From a checkpoint of a small mixture-of-experts model trained on Wikipedia.
Size: width 320, 64.4M parameters.
Experts: 32 SwiGLU neurons an expert, 4 picks a token, a shared expert of 192 neurons.
Training: a variant of Adam for the experts, 299M tokens.
Below are experts of layer 5 (counted from 0) of a mixture-of-experts language model. Rows are named router (the router's row for the expert), down (a neuron's output weights, with its number) and show model dimensions 160-239. Each number is 200 + 30 x the weight over its row's rms, rounded and kept within 0 to 999.
After each expert's rows: a language model's description of what the expert responds to. This comes from a sample of Wikipedia text that the model never trained on.

# expert 63
router,229,201,238,176,235,215,248,181,193,218,222,162,232,163,216,212,183,198,241,165,147,161,245,177,194,219,214,212,269,218,184,164,161,222,170,233,156,214,228,236,195,204,189,249,212,182,219,214,216,176,249,143,201,208,183,220,206,167,228,234,157,203,236,184,180,192,194,230,249,226,184,205,198,212,212,139,189,205,233,244
down0,153,178,225,242,208,199,197,202,192,242,251,219,204,203,185,238,237,214,215,196,192,258,185,251,219,198,213,199,200,219,177,184,176,164,156,193,208,173,189,207,138,205,209,250,214,176,181,139,173,170,229,151,181,221,170,167,224,229,202,242,204,166,168,132,201,209,150,209,226,153,246,198,199,182,211,240,189,137,194,190
down1,176,246,188,186,220,218,144,159,192,230,207,186,222,201,259,207,194,197,214,178,161,221,240,153,190,216,180,177,212,183,212,222,188,181,226,153,182,204,208,322,236,183,192,186,202,207,177,173,179,192,189,214,251,200,238,223,177,213,219,278,187,180,208,220,160,229,161,146,212,185,178,235,250,250,217,225,165,162,153,196
down2,205,210,230,183,194,176,230,203,223,232,252,179,238,258,246,176,118,214,203,202,222,204,218,204,202,213,213,216,164,204,221,212,191,188,208,202,222,199,129,164,166,188,184,157,206,205,196,194,207,204,205,223,212,203,275,187,168,161,154,193,207,197,195,210,176,239,251,156,210,250,170,193,191,194,168,193,207,191,266,206
down3,181,170,177,218,251,207,185,182,212,171,244,229,203,221,216,154,156,165,204,191,216,210,195,202,194,165,210,171,186,184,113,155,209,182,163,288,212,214,166,203,184,216,178,200,186,195,266,249,248,225,224,175,213,217,253,167,195,156,227,193,169,197,226,187,230,224,245,165,229,204,216,190,220,293,213,145,178,161,179,212
down4,153,201,201,183,231,213,194,219,275,160,235,202,200,202,224,187,228,134,232,162,175,192,211,227,201,187,178,181,210,218,210,193,215,142,228,173,215,197,199,149,175,153,217,200,225,169,195,206,212,207,198,235,186,174,142,183,225,232,167,234,163,268,201,194,193,173,169,185,205,235,180,186,203,200,252,213,174,182,224,180
down5,218,215,216,219,206,176,229,216,155,156,217,225,189,188,205,219,165,221,204,222,185,202,217,162,170,209,174,252,191,137,213,190,227,228,234,223,194,218,223,231,230,235,212,215,179,194,211,230,183,191,260,203,214,197,225,214,227,186,196,172,198,226,132,231,202,250,206,205,200,250,229,214,236,240,197,140,192,215,212,219
Subject pronouns, list dashes

# expert 40
router,228,226,217,200,246,233,241,165,188,206,221,204,218,212,251,178,173,180,200,201,149,202,216,188,165,200,224,183,216,201,226,166,195,234,205,212,164,238,106,265,178,195,174,257,176,209,183,206,249,178,199,158,251,200,192,181,181,208,205,215,212,180,238,190,188,165,241,245,227,235,194,150,136,243,185,169,192,172,193,204
down0,178,208,228,261,203,189,218,224,192,189,170,219,204,170,213,171,234,253,196,196,177,218,210,215,187,204,153,245,235,165,228,180,197,190,223,191,185,182,142,195,191,191,176,212,245,217,186,202,185,206,233,254,220,169,211,239,153,169,251,194,187,182,219,182,175,213,144,213,192,195,223,232,185,194,197,203,211,160,208,165
down1,198,210,190,209,207,193,173,213,223,169,157,189,194,228,211,216,226,181,227,154,221,201,197,202,183,200,179,225,145,197,229,164,186,181,207,182,217,226,250,261,219,212,224,170,220,201,136,190,144,213,182,213,211,199,206,202,177,250,199,191,229,227,169,252,204,196,256,239,228,180,236,190,234,181,177,228,172,219,177,210
down2,186,192,201,213,207,250,194,204,180,230,180,164,194,215,195,227,224,159,186,192,248,221,261,187,190,188,204,240,174,211,190,207,174,196,197,176,235,223,142,114,203,143,189,226,226,198,221,224,199,259,172,139,221,233,221,203,197,192,192,207,223,205,233,255,209,186,162,179,165,184,189,201,224,166,169,174,208,237,172,174
down3,185,203,207,155,156,220,199,150,240,238,239,144,236,167,196,207,154,197,198,229,214,226,183,211,271,221,200,236,187,196,214,199,194,188,184,136,149,251,193,149,191,207,238,206,181,248,199,180,231,209,170,195,231,226,182,150,182,181,218,183,199,188,206,245,228,149,243,208,180,209,147,198,222,195,164,244,263,226,190,213
down4,219,170,165,118,172,223,212,217,172,145,201,210,265,190,207,186,176,179,225,214,181,225,182,219,152,151,230,256,174,223,203,196,219,205,218,176,186,230,163,131,166,224,204,241,233,244,155,200,247,262,196,163,186,221,191,226,200,203,237,181,233,204,226,196,233,172,214,234,139,221,217,224,195,153,186,178,218,218,213,178
down5,195,212,182,188,217,249,241,230,172,199,269,229,177,253,199,223,223,189,194,202,214,214,184,231,177,245,175,220,200,214,222,172,217,236,213,201,196,193,213,185,210,146,200,210,242,184,187,211,239,190,193,240,214,189,190,203,143,180,200,200,230,234,239,216,142,172,230,167,135,222,195,227,197,186,253,208,270,198,185,161
Abstract nouns after prepositions

# expert 57
router,252,192,202,230,209,202,209,198,222,178,189,162,185,203,246,179,163,219,175,179,191,176,224,164,205,187,230,167,223,207,224,158,188,250,196,244,174,220,213,257,177,212,134,252,146,185,200,196,229,187,207,187,223,207,257,193,152,223,217,198,194,165,196,137,224,167,217,209,236,202,223,144,202,242,254,172,186,177,180,210
down0,290,236,191,172,213,237,200,238,178,195,191,236,204,175,165,255,159,228,209,180,204,176,199,203,221,180,219,217,176,250,205,209,192,200,224,229,189,171,171,245,204,175,158,180,161,249,137,241,199,210,175,178,253,162,219,184,186,207,213,179,211,183,218,218,165,135,253,191,179,166,219,154,191,139,163,214,210,178,225,188
down1,214,220,230,209,240,201,207,194,172,201,200,172,215,174,235,163,259,234,196,207,189,199,220,201,270,287,232,228,217,173,218,160,162,202,171,203,180,175,194,231,197,212,181,215,196,168,198,220,193,200,184,184,263,205,184,238,179,158,203,193,206,181,217,145,171,203,213,257,174,208,199,224,201,187,158,169,173,199,157,206
down2,216,194,222,177,200,157,201,217,214,189,222,221,215,217,207,177,126,169,123,182,221,199,243,186,157,194,199,212,236,207,206,189,201,214,201,233,144,293,195,197,173,197,238,228,237,225,191,166,233,185,216,201,217,216,170,208,141,213,212,153,225,224,163,199,173,273,207,196,163,208,224,203,193,224,212,191,198,189,205,163
down3,229,242,220,197,154,218,188,240,205,249,216,197,192,221,176,223,223,156,204,207,221,175,163,213,201,172,223,189,241,172,158,226,281,224,147,200,173,183,201,212,192,197,158,188,224,253,194,197,159,199,236,172,207,169,274,176,214,160,200,166,211,203,219,155,190,183,159,199,154,176,193,167,190,219,251,236,212,252,171,174
down4,250,182,192,172,152,234,189,219,185,214,205,203,170,181,139,201,193,207,186,202,200,213,209,177,203,193,197,186,167,209,224,229,178,182,185,198,203,244,201,253,240,226,158,157,201,175,195,183,238,211,228,186,236,185,201,191,200,246,201,207,174,209,141,257,182,148,227,186,145,137,157,156,219,154,186,235,148,234,246,184
down5,293,235,212,287,148,198,222,234,174,169,145,242,210,139,195,186,232,226,239,187,126,194,215,170,166,245,215,168,196,255,179,232,179,160,190,189,227,199,226,225,186,200,135,197,100,176,248,195,197,176,218,215,213,186,231,178,211,260,256,197,182,163,224,189,178,228,222,203,237,145,242,186,219,225,187,208,226,201,190,145
Verb particles, closing symbols

# expert 25
router,256,225,222,194,220,243,249,211,216,195,229,171,161,202,258,178,182,162,168,201,183,125,244,191,176,219,215,231,221,192,196,168,209,245,165,226,182,241,175,244,163,232,159,242,188,211,252,243,258,184,208,182,203,191,245,178,207,209,213,239,192,182,245,135,197,187,243,198,197,213,149,150,176,213,207,179,181,164,223,234
down0,197,193,227,204,189,220,141,245,226,191,195,203,269,201,223,209,167,216,252,227,175,176,207,175,217,201,158,133,176,134,204,150,180,238,179,177,242,193,241,266,224,174,145,226,204,199,199,158,187,170,228,232,216,185,219,207,170,194,191,168,167,230,176,190,209,210,127,198,215,187,239,166,183,218,259,150,191,201,201,180
down1,194,179,204,216,199,175,222,236,189,184,246,207,217,254,204,191,243,182,238,208,176,214,198,225,190,198,184,188,234,155,199,213,172,185,216,156,197,148,180,222,239,168,267,174,183,200,210,200,197,217,173,254,227,158,155,177,185,184,218,200,221,196,210,276,214,218,157,251,211,265,193,271,229,170,175,194,194,157,178,192
down2,231,188,215,205,192,163,265,185,286,194,170,197,179,184,179,190,193,187,199,163,228,158,149,194,171,173,216,218,219,185,232,219,219,198,215,226,172,251,195,240,255,230,202,161,213,186,230,201,283,226,222,263,203,229,173,195,220,220,186,209,196,228,175,236,193,244,156,201,185,219,186,227,242,105,141,209,192,195,254,178
down3,205,244,198,155,229,254,207,204,229,210,257,156,235,173,240,229,234,225,234,221,174,239,238,175,266,196,201,278,175,154,159,201,204,215,217,185,219,121,168,218,220,140,179,187,270,199,221,233,185,229,200,181,203,163,206,214,148,160,212,175,220,193,185,190,194,152,131,196,188,198,175,251,207,185,200,182,178,176,239,212
down4,196,153,171,222,207,189,199,202,258,186,228,163,156,241,206,210,179,221,200,200,225,169,194,193,199,237,146,186,258,221,263,186,221,205,201,186,172,163,205,183,225,220,261,254,195,230,228,205,215,199,214,221,233,166,159,256,213,176,212,187,172,161,163,204,156,131,200,189,173,230,220,200,134,176,183,139,214,204,238,173
down5,233,220,214,162,243,156,211,191,179,221,227,140,178,223,178,216,202,180,192,201,202,151,233,224,179,177,225,164,223,277,226,177,216,167,180,209,209,239,224,186,170,192,152,220,177,143,173,213,168,198,237,133,187,233,225,219,236,213,189,197,192,156,226,183,190,196,190,192,213,251,187,165,177,151,198,165,220,201,216,253
Clause subjects and closers

# expert 28
router,262,195,207,194,212,233,244,194,223,230,237,188,234,191,226,198,197,200,212,158,178,183,155,171,162,238,237,198,196,218,184,209,156,246,190,267,191,228,149,268,152,192,138,268,197,209,194,216,234,173,207,182,211,161,244,206,183,198,217,204,191,181,191,172,225,200,239,288,193,226,182,142,137,213,187,161,159,171,202,243
down0,180,211,184,211,213,243,138,251,217,159,210,152,124,202,193,243,197,196,161,164,219,216,229,226,198,125,259,166,170,181,164,259,249,232,199,169,170,155,182,214,189,221,214,168,198,193,214,208,208,221,149,249,235,212,218,203,240,234,178,227,197,241,184,179,173,177,165,242,207,140,241,160,214,232,251,217,196,203,198,170
down1,206,173,187,220,188,193,195,197,192,152,116,155,242,185,224,214,240,210,188,241,126,222,203,224,138,214,198,257,149,246,215,246,275,174,190,231,223,229,202,170,174,182,205,203,223,173,223,189,197,171,187,185,234,232,166,262,219,185,212,219,222,192,185,196,166,179,261,207,196,218,227,266,221,216,176,224,138,209,156,207
down2,155,197,186,179,222,163,230,245,247,181,163,242,204,182,194,209,207,216,254,202,136,201,174,237,206,198,154,213,197,191,238,186,181,166,187,214,217,221,195,150,178,187,222,219,172,234,173,195,253,188,190,281,180,196,200,197,200,216,218,268,198,218,204,239,182,142,230,128,227,176,243,176,243,143,218,179,128,224,219,239
down3,181,187,198,248,149,198,165,184,212,200,160,165,234,248,212,166,179,161,179,217,170,180,149,185,203,187,178,194,251,215,210,207,144,165,182,167,211,176,219,202,227,230,219,174,254,201,192,162,215,225,203,266,215,206,172,187,197,185,145,216,173,233,182,210,213,206,213,203,214,165,204,247,152,240,210,158,250,229,172,207
down4,128,165,182,194,212,211,213,168,179,251,202,177,228,188,214,164,182,225,211,187,211,269,157,216,181,188,217,257,221,246,207,207,218,185,164,213,145,226,242,200,202,213,182,202,234,159,208,132,154,222,201,194,180,219,178,183,236,243,185,171,192,276,222,179,241,223,188,219,177,218,227,176,163,207,186,201,243,207,193,184
down5,190,202,193,188,237,162,195,170,224,217,176,186,167,201,194,189,165,159,179,182,173,207,196,187,207,200,255,219,215,178,241,238,193,149,194,211,157,239,228,201,192,224,218,248,200,177,158,234,215,220,228,205,256,190,225,207,178,182,225,170,195,176,215,203,239,224,226,218,243,265,224,210,203,240,197,210,173,259,188,218
Month names in dates

# expert 27
router,200,182,223,195,237,240,265,195,231,229,213,152,192,165,239,162,180,188,181,203,151,175,198,161,171,249,245,174,218,208,177,158,197,253,189,192,181,233,194,257,172,230,150,228,177,180,179,164,230,196,239,177,215,178,223,186,145,201,229,235,216,194,227,173,207,199,226,236,211,224,198,157,175,225,195,178,182,185,205,214
down0,186,240,202,210,146,214,224,189,190,232,222,244,206,215,203,238,217,233,207,215,162,224,178,237,227,118,168,172,239,217,211,216,152,190,176,182,209,251,258,197,263,164,211,220,165,141,191,217,229,193,167,226,193,193,213,209,221,173,193,158,224,184,209,199,201,192,224,251,203,194,202,117,171,231,199,218,193,224,192,239
down1,187,155,208,169,154,177,190,206,182,244,194,266,208,190,206,167,170,224,207,248,216,202,199,142,210,177,134,173,251,214,217,208,215,217,194,191,167,139,153,226,246,199,265,209,248,231,226,201,189,200,216,150,192,211,149,251,183,204,176,185,204,166,229,172,264,197,211,202,270,230,213,202,182,250,215,198,188,186,205,206
down2,244,195,180,178,214,162,219,164,206,204,179,177,208,144,195,182,184,185,205,204,161,227,260,207,163,186,174,227,175,153,211,190,208,232,243,200,196,166,134,176,215,186,182,207,198,198,179,198,201,209,225,161,193,266,219,196,249,173,239,171,193,217,213,221,169,219,205,166,203,176,194,190,223,150,201,237,169,171,217,257
down3,147,235,186,214,229,189,178,259,229,200,208,219,171,201,235,198,217,184,185,192,217,139,175,149,149,204,174,201,200,180,213,213,218,191,169,199,224,164,183,149,186,175,200,257,239,191,146,209,217,154,157,166,218,201,240,154,237,222,222,203,192,185,187,201,246,220,247,192,225,222,212,227,202,175,205,257,190,193,217,174
down4,231,142,207,197,137,175,150,218,201,198,171,260,185,196,259,252,174,189,206,207,157,216,157,216,235,207,254,155,190,194,225,218,177,203,218,176,164,244,147,195,211,221,213,233,258,232,186,227,150,248,203,254,190,192,201,211,191,214,191,186,218,173,209,171,170,238,176,252,242,208,166,238,209,227,186,219,149,192,210,203
down5,193,150,206,204,158,162,214,230,180,211,272,244,194,195,184,251,206,194,199,203,243,208,242,216,224,233,222,157,228,187,143,226,198,211,249,152,221,166,165,174,174,189,207,207,214,155,225,185,236,198,153,230,195,234,221,193,197,211,151,219,184,255,265,186,124,151,239,219,206,167,190,195,172,224,165,194,249,183,175,152
Word-initial fragments

# expert 35
router,219,223,234,204,231,226,265,171,241,218,215,166,200,179,250,190,163,205,211,162,174,172,210,195,184,200,249,178,214,194,221,164,202,243,220,221,181,239,166,236,194,199,162,207,211,181,203,191,251,177,191,169,219,188,196,219,181,187,219,239,176,172,223,207,182,161,256,220,224,199,186,174,200,204,182,186,180,135,222,213
down0,138,186,197,208,217,157,140,194,245,201,197,221,175,252,231,197,165,225,214,208,189,244,150,166,237,248,172,153,183,193,222,164,190,142,188,222,180,246,208,253,235,208,179,186,201,188,226,184,163,212,220,203,178,211,244,223,209,202,163,196,187,237,198,257,238,194,197,229,265,231,211,196,139,251,148,207,174,254,164,216
down1,169,136,210,190,260,225,170,123,216,194,161,187,161,175,192,223,192,232,208,160,269,207,230,212,171,202,174,217,176,207,212,197,153,153,173,188,187,223,198,172,215,212,196,183,233,161,183,210,238,195,192,202,248,202,178,209,157,187,195,229,162,202,219,179,198,252,261,210,220,238,267,222,250,209,205,169,170,221,218,185
down2,227,212,190,185,207,221,226,178,205,240,186,242,228,186,180,196,282,199,203,172,239,182,194,242,228,205,205,166,163,213,232,212,253,131,222,221,203,209,140,162,184,173,194,166,182,226,181,192,194,196,264,209,177,156,207,191,215,203,173,166,200,205,203,268,184,235,232,180,217,203,223,250,207,118,201,236,266,231,210,178
down3,227,202,178,187,252,214,140,153,233,213,177,148,193,190,201,185,195,198,185,131,204,205,182,230,219,206,213,214,170,224,215,196,208,187,196,214,207,196,222,179,192,239,197,151,200,163,130,244,216,196,194,185,193,198,199,224,235,191,243,227,268,165,203,216,191,230,244,192,198,143,221,235,174,135,123,197,150,186,196,188
down4,219,215,203,223,242,187,256,262,202,196,229,194,209,154,167,225,240,153,197,217,140,152,182,225,157,170,188,223,191,160,240,195,273,195,153,193,160,186,186,201,238,153,181,224,213,229,196,198,152,246,217,191,149,207,193,219,190,198,244,144,241,158,199,159,197,186,159,208,175,194,169,209,230,227,239,193,193,154,241,216
down5,176,190,190,176,216,166,175,181,241,194,194,211,134,182,202,184,194,251,185,158,241,244,190,202,240,211,222,274,215,255,162,231,220,196,194,150,192,151,198,203,225,224,254,171,182,237,232,185,236,199,185,209,262,178,234,190,242,248,192,145,221,173,222,187,221,257,178,170,221,217,201,207,170,226,155,186,172,165,149,154
Group and category nouns

# expert 21
router,202,196,202,188,203,217,261,182,254,216,209,189,183,153,235,171,116,178,194,204,196,199,210,170,214,215,189,174,228,196,171,208,184,226,171,190,156,261,146,226,173,210,150,212,233,199,194,220,218,216,210,185,242,199,187,151,156,198,220,230,170,229,183,203,214,204,249,190,219,210,191,165,164,242,218,174,192,185,183,264
down0,162,186,210,207,250,188,185,206,152,166,196,249,234,218,197,194,219,136,195,229,164,255,207,222,178,207,182,196,160,224,168,165,234,221,211,185,225,210,151,115,176,187,180,177,171,171,146,227,208,174,160,197,253,190,211,162,202,217,222,231,173,209,151,201,194,235,206,204,174,225,216,157,182,222,176,234,193,189,203,215
down1,115,218,210,188,182,167,188,200,211,214,180,223,192,241,211,213,172,195,148,187,185,229,229,196,203,186,168,201,184,230,207,221,138,181,194,164,192,229,218,132,229,201,220,244,196,182,148,155,226,246,180,180,216,198,162,150,156,207,206,248,233,191,198,213,213,196,162,178,211,199,152,193,242,240,167,198,218,175,221,214
down2,211,171,166,211,188,246,244,145,190,193,230,224,186,215,229,143,171,252,216,231,175,165,146,218,205,178,179,224,169,230,187,175,159,212,200,118,187,191,227,223,188,194,153,187,205,164,173,242,238,237,201,225,245,175,164,235,239,224,183,216,164,223,168,235,183,224,201,161,183,200,214,202,167,204,199,209,226,207,215,223
down3,150,170,199,212,125,173,177,196,183,186,171,227,197,178,161,218,227,136,181,199,273,202,180,225,190,223,192,176,199,168,226,170,211,186,239,228,167,199,224,160,142,256,179,187,199,125,158,189,147,202,185,205,177,162,185,259,195,192,214,212,210,233,200,222,222,244,216,172,219,196,211,181,213,170,146,240,182,276,234,168
down4,268,163,215,204,197,172,188,216,216,172,210,250,159,144,118,173,229,168,187,156,234,215,196,190,178,249,216,190,226,169,136,138,242,175,225,237,160,210,245,232,149,199,252,186,184,184,181,172,199,207,234,199,223,200,190,200,173,163,205,227,162,200,251,206,215,242,227,271,263,160,182,218,185,232,201,203,165,140,242,196
down5,147,155,233,219,174,92,205,178,222,182,198,186,193,213,241,190,201,207,223,204,245,254,198,181,176,203,187,198,141,154,206,195,210,199,135,152,191,190,153,170,205,220,247,176,220,204,185,196,201,150,224,239,256,208,151,174,198,168,211,227,172,200,161,167,205,237,213,229,206,157,275,159,216,185,176,148,151,256,212,172
Adjective suffixes, award categories

# expert 22
router,220,236,202,217,233,228,240,192,208,210,222,149,211,196,279,210,168,149,169,176,187,211,177,135,203,203,214,197,235,181,173,161,197,236,161,196,176,230,173,251,198,201,183,216,217,185,166,224,228,184,245,143,201,163,219,184,168,222,194,249,200,205,205,164,220,186,248,209,219,217,200,197,190,195,205,127,175,156,206,215
down0,161,180,167,188,217,241,178,195,207,143,205,196,219,234,170,251,211,226,245,185,217,290,197,197,166,155,154,231,206,218,199,135,210,184,203,212,253,145,190,143,189,169,225,196,207,205,194,177,186,218,195,153,186,191,190,229,236,187,165,186,205,198,230,187,210,172,188,210,237,233,282,184,227,185,152,212,181,197,241,195
down1,209,232,242,173,129,188,194,228,202,212,228,199,177,152,199,198,243,185,193,162,207,189,258,232,227,171,189,214,164,239,233,204,171,213,199,201,208,190,196,154,192,223,188,154,154,270,185,218,214,204,191,201,234,211,221,199,203,150,210,196,168,227,240,165,176,158,109,156,189,188,164,230,203,202,169,208,192,197,188,208
down2,156,194,200,157,251,272,199,226,236,192,206,195,147,195,191,216,196,199,193,193,217,268,203,155,251,171,156,122,220,155,216,169,197,221,173,233,175,185,218,165,200,178,220,229,215,200,191,190,226,221,229,225,207,232,161,228,205,213,227,245,145,224,180,220,173,173,173,196,258,185,192,264,161,187,194,250,165,200,184,204
down3,149,158,203,168,238,202,169,189,160,242,168,217,178,172,239,174,199,193,170,213,162,205,214,216,185,160,210,184,171,244,219,166,235,238,169,217,199,220,171,136,192,226,101,233,174,183,185,226,203,190,167,232,217,197,232,234,149,157,245,203,231,214,245,181,185,219,196,123,237,185,179,186,194,232,207,241,221,192,193,242
down4,211,139,192,184,193,181,239,199,171,192,182,189,209,191,156,153,184,233,216,217,203,141,264,228,198,192,203,205,164,217,164,223,190,184,215,162,177,209,179,178,208,250,136,146,189,218,198,192,197,154,238,183,208,213,254,204,225,173,199,282,205,187,191,203,196,197,137,194,185,181,172,243,241,167,161,168,191,177,197,205
down5,189,233,292,228,195,225,180,198,159,150,226,241,197,198,188,233,236,216,228,220,184,192,218,215,244,126,171,141,202,222,203,225,219,230,174,187,221,123,226,215,165,228,213,256,180,208,163,151,193,218,169,160,226,207,223,197,162,193,230,152,188,248,246,144,199,170,168,199,201,188,214,231,281,182,210,162,247,175,291,199
Past-tense action verbs

# expert 46
router,232,193,197,207,225,199,247,175,251,172,219,163,185,150,225,161,193,174,172,152,160,184,183,185,193,226,215,187,249,177,170,189,164,244,220,241,155,247,195,271,159,242,160,227,159,208,205,209,220,185,236,201,221,164,224,178,119,192,273,231,154,207,227,149,192,221,237,217,224,210,207,125,198,200,203,163,207,185,233,195
down0,161,222,176,200,189,188,213,154,241,211,140,220,169,139,234,223,209,221,235,253,239,210,248,127,164,166,165,237,181,180,195,254,224,223,189,222,193,231,251,184,222,177,194,182,217,205,201,205,194,169,185,212,163,203,218,233,174,212,226,155,215,183,198,296,181,170,214,221,156,229,151,192,165,222,204,161,212,219,208,266
down1,216,202,259,191,238,158,158,210,220,199,212,226,212,178,200,186,148,188,243,211,223,224,206,210,143,201,204,169,208,166,196,130,245,176,237,213,223,199,144,159,212,179,211,216,187,196,159,200,224,196,209,235,169,226,158,249,237,185,187,120,226,191,175,217,161,194,189,190,230,183,192,194,226,242,176,190,176,196,160,218
down2,163,205,141,199,152,276,265,208,207,230,166,202,172,166,198,233,204,163,188,203,191,167,184,161,230,201,207,189,184,220,240,161,220,252,204,153,219,196,216,199,227,102,253,180,231,143,213,219,182,263,224,200,204,198,184,196,197,195,167,187,170,236,220,274,254,192,193,238,247,149,186,205,222,244,223,228,242,138,248,184
down3,179,218,202,217,213,180,263,178,203,225,177,183,207,162,143,192,202,197,178,158,234,131,298,185,154,177,215,192,229,241,139,169,233,206,249,179,204,189,226,182,221,161,200,221,185,160,215,182,202,204,188,176,151,198,242,229,217,191,176,175,158,180,205,219,178,248,200,221,178,219,119,196,193,186,231,204,189,218,195,224
down4,202,182,205,143,207,188,210,196,169,206,209,176,156,223,145,216,235,208,230,189,147,237,185,165,236,206,180,196,193,192,227,196,228,235,252,180,196,193,180,160,138,249,170,245,180,232,224,208,189,146,166,237,124,172,223,163,195,214,236,263,215,193,215,217,158,242,201,170,211,229,188,173,159,183,178,141,198,217,185,199
down5,199,177,185,182,222,182,181,191,206,218,166,192,203,232,215,182,197,221,193,235,211,208,128,194,241,191,229,251,228,167,255,128,204,232,195,203,169,159,182,200,234,220,192,191,229,151,217,199,204,209,246,241,166,167,216,276,175,183,201,238,196,212,182,192,237,190,252,221,190,163,234,195,143,157,155,161,180,211,254,220
Word-initial fragments

# expert 5
router,209,258,266,222,224,212,224,229,211,241,246,163,185,190,267,188,149,155,213,158,157,145,184,178,185,202,223,166,262,208,220,170,156,194,188,190,145,224,177,280,156,223,155,226,216,173,210,206,202,214,224,146,239,176,251,166,149,204,214,225,168,143,232,195,189,183,209,237,216,231,181,159,188,217,202,152,203,159,184,230
down0,141,222,199,214,198,168,179,180,184,228,209,212,229,205,202,222,248,196,173,189,189,204,161,240,230,152,162,184,153,278,230,195,179,197,180,222,267,214,132,203,166,165,248,251,208,172,212,210,233,158,231,195,203,225,174,227,222,200,224,216,217,230,198,188,203,241,204,191,211,169,189,218,210,162,215,197,229,212,163,217
down1,252,221,206,186,188,189,188,210,185,231,244,256,166,217,199,232,171,167,198,190,165,140,181,229,243,197,198,165,189,158,193,177,175,250,189,127,155,203,212,200,228,201,137,233,233,212,224,167,256,191,267,237,196,207,168,186,167,159,217,242,180,198,204,228,208,181,215,235,165,177,204,168,268,212,215,178,214,168,175,254
down2,217,181,140,202,272,250,190,235,157,202,187,221,189,242,150,189,237,201,245,235,170,148,159,183,227,135,176,194,164,246,161,189,192,189,216,235,184,223,140,213,136,162,228,137,207,217,188,198,246,187,224,210,170,227,173,214,211,190,218,113,248,183,180,189,210,212,230,226,186,215,235,169,243,180,191,217,205,228,242,229
down3,213,245,200,171,261,142,223,212,250,224,140,172,174,203,188,214,183,270,208,217,187,219,231,228,226,168,225,156,208,220,187,155,164,217,234,166,154,182,210,157,221,195,211,239,135,281,168,194,252,166,189,215,193,201,223,212,244,209,203,239,167,252,220,197,193,226,158,226,220,193,174,222,217,248,177,266,208,180,224,192
down4,264,210,198,220,188,190,229,233,205,249,181,234,218,205,223,235,170,236,187,192,192,222,215,190,209,163,148,197,147,160,178,247,241,180,222,142,197,185,177,164,244,229,293,167,222,186,217,215,211,181,202,239,178,211,199,224,143,171,279,176,242,222,225,210,231,223,225,163,171,213,163,230,217,228,182,211,186,130,196,194
down5,187,201,176,226,201,177,175,250,212,183,220,229,181,169,187,222,270,206,203,244,214,218,102,182,257,205,236,196,203,215,158,197,248,210,183,228,162,229,203,194,228,233,218,236,224,202,167,225,172,198,191,150,197,183,247,205,173,216,213,192,219,219,196,202,213,192,181,182,211,214,247,177,169,145,244,227,259,205,220,202
Leading number digits

# expert 58
router,199,236,198,177,231,238,241,183,225,190,183,205,193,214,235,168,203,185,216,208,184,176,165,167,203,236,212,188,251,214,197,160,166,185,199,200,185,282,164,265,158,212,167,232,167,207,183,178,205,189,225,184,254,167,215,161,128,201,198,222,166,174,228,196,195,204,196,229,217,223,148,163,181,225,199,177,173,164,189,248
down0,241,228,188,202,231,212,207,208,177,234,217,190,140,188,154,188,277,190,205,211,205,223,208,255,175,201,252,173,209,213,156,210,168,202,167,238,156,247,202,163,213,172,166,157,204,162,214,175,206,232,274,154,173,220,172,283,202,266,178,161,227,253,255,200,208,201,221,135,188,176,174,162,177,197,208,221,200,173,192,249
down1,227,168,128,154,227,269,175,178,188,170,170,190,206,153,229,183,156,171,185,208,176,221,185,242,186,193,159,213,209,154,205,214,188,227,228,230,183,233,200,152,173,211,196,246,215,194,145,206,231,265,204,193,228,222,211,214,226,212,210,252,155,255,181,204,183,205,252,159,217,171,236,181,174,157,185,211,188,232,267,191
down2,228,190,194,185,156,209,203,249,188,238,239,246,179,196,223,177,223,181,189,172,215,209,191,194,198,231,238,215,233,195,199,181,234,263,230,179,194,180,202,192,160,215,204,207,205,205,174,159,202,257,163,252,183,217,198,226,248,227,175,194,229,150,267,266,247,175,196,215,244,173,161,146,168,238,213,241,226,147,204,185
down3,194,196,243,255,224,150,226,212,259,193,176,192,205,191,187,255,140,154,234,194,177,179,244,226,178,185,251,215,168,200,208,206,205,185,129,212,149,253,201,231,166,194,160,262,192,265,204,229,136,217,241,193,190,181,177,193,264,162,182,224,157,182,177,199,178,241,190,184,179,230,197,263,240,190,241,222,216,173,193,223
down4,232,200,243,197,146,188,216,188,219,234,257,208,208,185,141,186,210,237,229,161,163,194,194,145,228,199,225,145,188,226,194,159,214,189,200,212,251,210,217,172,227,226,185,206,146,260,230,170,125,206,181,198,160,207,196,200,173,177,197,123,234,159,217,126,230,158,194,198,199,254,174,215,204,198,183,142,227,228,183,205
down5,215,197,206,183,146,184,191,224,172,211,251,225,171,211,165,232,239,240,238,215,252,211,200,157,256,221,208,178,219,222,200,159,219,192,159,250,233,183,232,209,210,212,227,164,173,173,184,193,168,215,207,184,134,174,217,211,191,222,167,161,198,161,220,251,235,213,199,179,201,277,165,136,264,220,137,159,159,212,186,231
Field and institution names